config = dict(
    n_experts=96,
    experts_per_token=6,
    d_shared_expert=0,
    router_score='sigmoid',
    normalize_top_k=False,
    routed_scale=0.333,
    balance_bias=True,
    init_std_router=0.0371,
    norm='rmsnorm',
    optimizer='adam_atan2',
    beta1=0.9,
    beta2=0.95,
    seq_len=768,
    steps=4113,
)
Below are experts of layer 2 (counted from 0) of a mixture-of-experts language model. Rows are named router (the router's row for the expert), up (a neuron's input weights, with its number) and show model dimensions 0-127. Each number is 500 + 25 x the weight over its row's rms, rounded and kept within 0 to 999. Numbers have three digits each.
Before each expert's rows: "mostly gets" lists some tokens that are sent to it at least half of the time. This comes from a sample of Wikipedia text that the model never trained on.

# expert 63
mostly gets: " was", " be", " is", ").", " being", " As"
router:511475495498547499509531483498490513471458497502490485479495527531532493482477516496484465474479524554491539530473479441520516548498450491474455451516499560525518521496506444514472503510488506469486525538522492524476550514504510488473503490465495501464527506467505493555506540499524474457481498502515510514501527536512506490536516523500495500510458460531478473456518485511493503500492
up0:529515493467506497473516485516486483476506479463492505433488520458461540516477489527504550481515472502498499460503468483475485500530475487470477485565469508529497515568484457511500496478480480516510527494497510509487542470526468465510518506545527512563518517469498492506502493520516494546498538473486507505507519532480488471484500470544495526496515487510499480490484521500496460486575
up1:535530472515492468514474529474501473522515514534513473533498467515480489476503501510512476462524539517516479511497514510494530475480455501493525496502533480525532515497514513523517486496493484512486495507497511516514553509486490507473543499553471449496528488512487530522492481513521479493507482485502484502456501494516516503532489463529540474489504479525501481453470482507488479508480
up2:542492437475480497455488501528503539509460502517478496509488450521496465516483528455516516529484504545503525470506478496550510478560481516503490479463491502536530497484532501508476529540490483468436439537511525544479515492498507446503518465520517510479468501542469516491493526482502449516542501502503496519478458495517506511531504516545523516484547505485489518448487484498510468527532
up3:526533499494503528505510527531477514460478516471498483527512507498523474509471479504483479534523521505496514507520513498489481506488478528509527522533499490489520496498486496509476487499485497462509469514518509547518477515500545541500520500507479522505504488460495462479478462456451493460450513546538494469487515490483504545540457519465521486476505540486505515516491521489496516510482
up4:547494509475486560447528477532512501473502481542527496511476530491483498514472496548498495472499507486570420477470499473493489513540514529515476517464520487501494434483499511518501505539529471523505431468541457519522517538491499492520513512521487501544491478494472524479489460525488506518486494515472448493550532508497465493482471459492525527521487494508499483499502481507495510500509
up5:561533452490539501497495505513488481517559509520504522511486526470495513499482510495510513487558490460504497475513523491508531492570446481467464495472489541514483521480537490485499492503507494519479512516496505503498433492485507462533484471465504479452516472500529493494538459514480502490518502465524510482495488497491494494486482501543515518492494488489479510514522552494477452467478
up6:506490505520489513489501500561490528491461529503509491462475516522527501513501539503483475535502497498472519489525490480518524520486544504525436460542470526492509481509492482495525490512516501510483473511519524524475515488543529522493483498494516502455552499552524480456484489509572438528525466484527510499555541504508529494560496486477527494484472483507501471481504494533472489452481
up7:535456488471504492514531505472497518474510482528491492568470469515481542476494519511517485486494529509532544521490492508492484474554475513518507493508491475564498509508485446494522466505435474532466522481556532477518513506460521464488481452475514498474501503498485511491544490487500500482478536522533521457482491472461474516504491554576459510533511489521467522460503493464477540544515
up8:542499517511522486493511495513502488513488569488514472493492503465482552511489523485511524505507501515494490499493497499543466519474459547515502443494460509508498492465479487525513476537525492520555505444528482521489477490488462517504482483518489504479553473544506474512552492519479469488483520480484503462493514514500510509511514518547490463492480508491489490481464513504495483475514
up9:454458521522490514479495517491501477471477493481513487508510517479514444556492472498516470493528489482528471487491491529520488460477490462521518453518508561526481529483517457528531503485485485499517497460468525525454515527481489469536513504504545475463504510508460524501531480524485492542491485527504535516545514509509485512517454518496530520491487476465461503475542499506532475533535
up10:512493491534537482511466488496454484514524546450475495481503531472520488482515522568524496488485488518502524501493510473478530511485512450512543470493544502473491483519474473518480473467526519512520557491497467521516470455497470494508493484531496487513519495522529464503517512547490536538529543484529487486490479493499492456482528473488521529485491503534472484532537532487507509507512
up11:491523529473478529495515482479491509506467480494520496558468479515535500545475489507491472485550505475486481548496530471502468486539520528506522502463518508480478484518511513528472488559470474475523501500486479475497506518491490536473503488507511475481481505533528531504533514466505486515506454535514513484463490523458498511518502501517514507492530504497499511469482512488518523529493
up12:499509497516465530464484505534515505485499536567520514496487522489481503506467520500495545519535478480528454479516514505501479496533474541511437573507497492486492515544527487507494450480530493459539511514493489502521534503505461493513504552523508509483479500489509462493504489511486507484488477454484482449472539513508486518492485459559496506516485477459486551525513463445496488462482
up13:482514496525549555449533497492491542481512527529483504464516464469490471525497487540489456491461511459478516516488510547520524523537459500498456490519464534555523504487510452519505485502506509527501474494511487516491527497500471546500486514502534487511519482476497501521539520477478495507492510520509508525516546438493532498519526489487511480468522473498485505513534542508468505496506
up14:500484438479527511453499509485445503485493521533529497482481523491481512534478550522525499485505512474529537480514490494462520498497485483504504506541510476504510496478477491484512495537478482517495563514493490519463510505488506479533535518542523477523554519466498542507472460522503530538511525534465529469469470510484524466537507500519527536462504500503475534460510507511509476481515
up15:527491484535556479471498531520467480518489505461465506447480500489508493489483534539510468483462534519522492468519486491497485484486512519537502484491498509559479531508490479531494488474481519523509481513581491518531507448487527496465500533489484503490536499469471481513491503551532513552459497507450496483544446472522490469487496476479486493535522490515519479486495487484459518487488

# expert 71
mostly gets: " has", " was", "See", " been", " Party", " had"
router:481483509541494487495509471499475483510466484481484424556470508523520511451465537495506511506488521528449552525528527523472525481470522533489500493503495493483508508519545508538459484476553491465517509523518512511485518502522463512476541471518493454503500500512487504493504494482482479482488522517530445494483502468506503461520501497518518498538509525516489475520517486497499530489516
up0:503488506516486503512464479494497529532500492476464504517534505537516494528487507468466493510470534505490481510477486494522488545437499402527499491543497503541530488494507495480494497477477529460514507520505487503465504505499479510526496517514521476488520497463516528505492500485498505476484512534468507470524472464433475502495508535496477538481488545480462515522511505510534465556463
up1:442478544487472434546548487505537530475528444514451465513471472503514528496511536511490517515476479483487480542472507534505504482509476486508505477497500469512497490505504468502564490490530483479498482497539501499474482523547485460511477448490507539486474488478510501479469484474490481507506497455504524510530488526518489510508498471507503491492475521563538480513500487476535482465479
up2:511490516501517485481494484558505493526539512509504492502475480483526484509501532522459498424542476488523528457489526522520505547525484530467486495507469499516490466480506492479474462474512515468530491534526484504572470490489500522461493463472515522478442498491551493512527452465481462477543532496474492457499559514490489497515496503507508525477502492453478496484512448505509551516485
up3:521482482524502512508474529502457467475471518487508496486519496492480514529511530521519494533461532558491530520489493514494534473473508484517462519516508478474474514539535545539497530509515479520493497472526469538472539494485530512483487486457510489557532478471478522475503498491506496472517532537515505525448507492497525478495493508507520484524509475512490478458553512482500479509512
up4:504470508478489501531519483499508465503446498525493480536470529477501516472539520486524530480499498475494536469513495526469480483484494533468473500509492482549478499512534526487497503488546497521520515457445514532483492492537490516465490526494489523469530493525523509473514469522497534510523526464509536498484546541474507489527486511534544473482513511489463526509510517518501486480545
up5:505469507535473454513515518494502498501478485493502480475495521516521537525529504517524510536530515474475533439507470480473507513485516498474471503502475495484498505538549513540477498520516497492490554565522486524501500518503506506472483515513478539515517498490507543449498528494525487517546531446468484509477470538529477472456498463507472497553489518525540507525513531533513537509528
up6:494497455468504466475508483496514521541445460465482473520479467513477526492486489467490517487470501496475494489495494532516459555533504509474481485472526534476508455503487523503491513527465509516457471504518509546503506485540457453495500443487476493475489449504509521475518518520487494495489500455522518516522503481540492520503503507487481505501475501451505492493506538487498460509524
up7:478529567541502496536464454518502528487494475478468496555461513502523527513467505498518521465454517527512467508467502531475536538472529483531470467507459532512489498519493528508491517505526507513567510505459514486481460501485508547475519470524523468527498455492502441517479478519523508515476521537530481473497490507441506530490468500524498515529465479490487500521479509489467510569541
up8:477508523530516496518550473486496527502525428506490489467478558522524522463524497485496476477535510532485503490571537473514490474541524486508513487487499455565497483509532528524495485527483497522524522501497542525467528490484538442565483543493505527559470485509479502499512504515523482466523456527509477483474476517482499485512486482480486523500532504488498547455469501498526532557479
up9:521521496515511460515486488540501504485521459499492468524474519515561492459527473503464455495501485468531505543469548488465493494503491509493530508505516487491497507502503509482532489533478487524506489490499461493508516485484473481474463461532511577506461509534487456479528508489461476520490500550460478454481505516470488441524494487513504508506487516493491464449496521492524523528514
up10:566511484520535504498531526516496523501515519500519445547512451543497480506511480457492485539467548491506457551516509495482530539497509468510549488485521462540487522535512506479497489476484434520467510515512532524472478538530510495498507536477504460480511540500499525505518495474480503452516495542525485470525534460497517517497510502491486475474526515539551523500541462484482495505499
up11:503469488483432499477499486492518489526492434488519473504487460502464541488483511544502539467491515484496471501478527527520489467459479548490517501433482487498449510520500534497481484518553512508520529499483467498503446455493476499501493502501511493485541485492489491529485480503493484479503484555484499480522504507486475509496475507505500518521511546468509543469515495474493544521558
up12:470498523475479523496492484496516480483488475518514470541513528523524505511511529527497474520530512495489484492505519491492529483492515504500494493505500429515520494489532558512527533482483465482517470465498510504497514531496472509510470486449506469552487489494501506487510465529466520463520498551511513507457542504464491518454483497560554498520445484482515523466545505475500501550476
up13:561501528486481499522511480464466492517494512501507422494488481533479498513482541517516500486508481508511452514502495514480543490478541513492481492509493478522527527551552496510491552488543496464530495465523551483522514424510467527462494506489490474543485510461545484503462479506534500515498495502512509493507518436471511507462509508464517498558495495515494492469511475484528530492477
up14:486489468517551507476491485516477509467516551470535489471490511503487544504514532485510521498506527524479501491534472485511500516519464472566487459497531505465482541496495533555501482544521511495541484539488491497489468454467494538469507517510529477490517456504473490508481504474496494500448512480465477477484474480495505485483492503488537551503461516517501528453528529498525463514520
up15:506505502527535479483479495502455497508473539491511440509513506544511517489487529515497462504489530511462503489468513484478561473494497513467458512490487516497495466515529495551516511509489529474511531503487499505527463498497470487468472492543527475514514477534489529526481490454509500522507510506540468424501520496518485492489518508509508539477553445519518522511472486498480547475511

# expert 43
mostly gets: " became", " would", " are", " was", " been", " were"
router:507469477548523490492493509515510502507482531522450448485493555476490502465440536527521435477468541545501542522454499497466501516469455496490482493535503528582468537472526489475484531510467529470547523546540485550528505470464505506524521503496525492436514462507499473517511508502532442507505500476485528509542546481514507525470495497475508516511493518474479480524569490488485474482496
up0:525509504501506474495530493495494536527528512440471487485475511510524471503499487507512436505530543452541503478522508478500471464461479522502465455506503500542469515537525514502506523525554517505499496488512495484485466527475524512511492520505501495511485498493462462503477531483489497506486510528468542447508482476478496485484543453485439475490524530521531498472478501518532455557536
up1:527524486550510513520518460512519515516482519473461477486499461510514473536530543526520455545464524457467508457473502481483475490466509455487488508467521512535509520517538502512533457517497504492495495501488531530515551523509532536505542529475453482527519475483463486502476523492521475482501493484497499473472518498483495492543493497507502478478495513504533476479538535500481493530520
up2:488490507504484515490477504526539526543513497497481482520459543480547511480482502508521467495468505502479482519484501562516510469489513500472519505517485485511488478472487532482515480560479520510485512482546515513505516449480494487540476516523502483522480499527451486487537526508504494491482494519465534503487490496465492536455471516471481463512475501448545491518531491469479504488532
up3:468484512437530484473517456524478473509446450475462483450522490490505522540505506463470509480487532488529488459455473458470490458503492458502460466537497475518512487498533459515494488478539467510537509485497526498536573476474486480499521526459476485506526484473550491492499469515544467487512522516516536492536499501512468505522508454530495529489474496505517514505538522522507516440486
up4:479482474551520531496524527526561516514429552495491505513493532510491471517487534517496480524509535507526525449492508491540535459522484466491470516496508517524528531502511484521503513545506497485499470507519537493496549480516495502551491502496537486494489519470468452507539527497533466520526535480496536507537506463484530526475525530509467515502538496476566500478504497511472474472491
up5:490563507503486497513497463514534540514523504528571495522533469474524493498501455441491489523533485454499490533477510507512483501513495516523511561494502469488529519470506485504541486516510459495537486519500497467477468518480527529472491489475516434482498478498472514506475519459459451460510434504476494480467543541502513505493507485516484506497527489468503543491530481499537487503460
up6:483507494462534479519525492487449536530477546509462499489519515509501493454474555489513503511479544508561474478472502449494491489461528532480514496489512492499507482486491485490526497522512517504462537504538499482476491474499526482506503520508537495480485514501467487503583535481517480492489478485490515552488512475467516507446516455504478486476552517488491484488529504499479455471568
up7:524533515486536522460475504490479500520496546509483492501533485493516515497489501517471479538500520490554493497479494467483470461524472491522462478556491500469485540504504466499497485522513492520518464492490496527541471447453443487485499477503497488502519520477501471517501445525487522526517558481509482461555514507536486502485506474513500490493511503515505504530545527457490499502500
up8:496520485526497491476468535532525515504458523535459467494530507513504499514498466500491429490504493527496510541481493492478523504473485478522519476496511507491535529494501472517492508497514492491469479522516506534526507459494515509514508520488556521503522528516466458508513500473475466501539496488491470526497498559524500462485549465483524516465541506503481463486485482476565509520510
up9:477501493493547453483498538533535494480528489521484502467501541545488506477492505543519454537440462479513504437499514489481526506460473476476480451528527488465485494514525520554481515473462516495501548498531500537515497521473470545509515471511486482495490453528510486501529502531505518533466512498529488502542479466500511521489436506465507522510463551500497501525507505487490523521489
up10:530499540521495495524510510533513505524505538530527503500492521529538451495439509514499454469502520515524500487510506488505476527512515467520529513502507551517511528492503538542520491517470474476572475477541507550461512479492492530543501483488521502497494492527502491491441528531501469497494496463501546495482467478512461500475521505516507530524477492503513549486572482477472496515477
up11:546491501531520476508479555521529448518474506494514481510520482503500491484474569522486489448503527511533550466478506525499432468500515485480567496481496522514503458494461480539491525474542488533496525520513496466511511503486471534526501498484523518510512501481514503507543542586490517495482521533542508470557500482462484523492464537478491498530538535520471476529495532495459536508460
up12:495468483552493529477541506481527498533512513525465484522546473504498490521452517495514495494480504499515518532478539527477510493491519461539514499499510476515546470494476517517473488497498522536498513539509514480487510504472470543492487539521492528505470534515505514511490493573474504527463494536515506462516484471489456510520510524490512534497506492532510490509521527510454537532488
up13:485492513494466501476483547526509515527505500542460502502540483536514494460512492493490482481500488478480496483512527514510445467526487470473539524519473534479487456509518460514507501505439460509511497514503470460506477472491464513493498520516507471510516543517498481478506495453482504513517523513524531487551487517492500476504475472464487527523489524522519577523537487526502438482437
up14:529523503510511488472501539525483476486521527505484489488508528519485483536537504520513500506507495500467555497522510484518484519471486443466482482487475503472521521558581511514499478534491521444522484491471512506491507503484495525481452499494471494516478493479500509496505501493461513525512521503489488522432553541501497489501488528526516510465478426517478495499562504515492505510511
up15:513458496531498500512524495473527503500446496473501477478503511518492540455504515505496500517428505539489503466492495486493471550499500481538499504452497518512487441497507499512517472486550548524512465507493484508414582506495484481521489490482498535439520505500462462480522515476516500496468494504480511509519490473505492517508541494478502456506542501486488463503486519507466518496536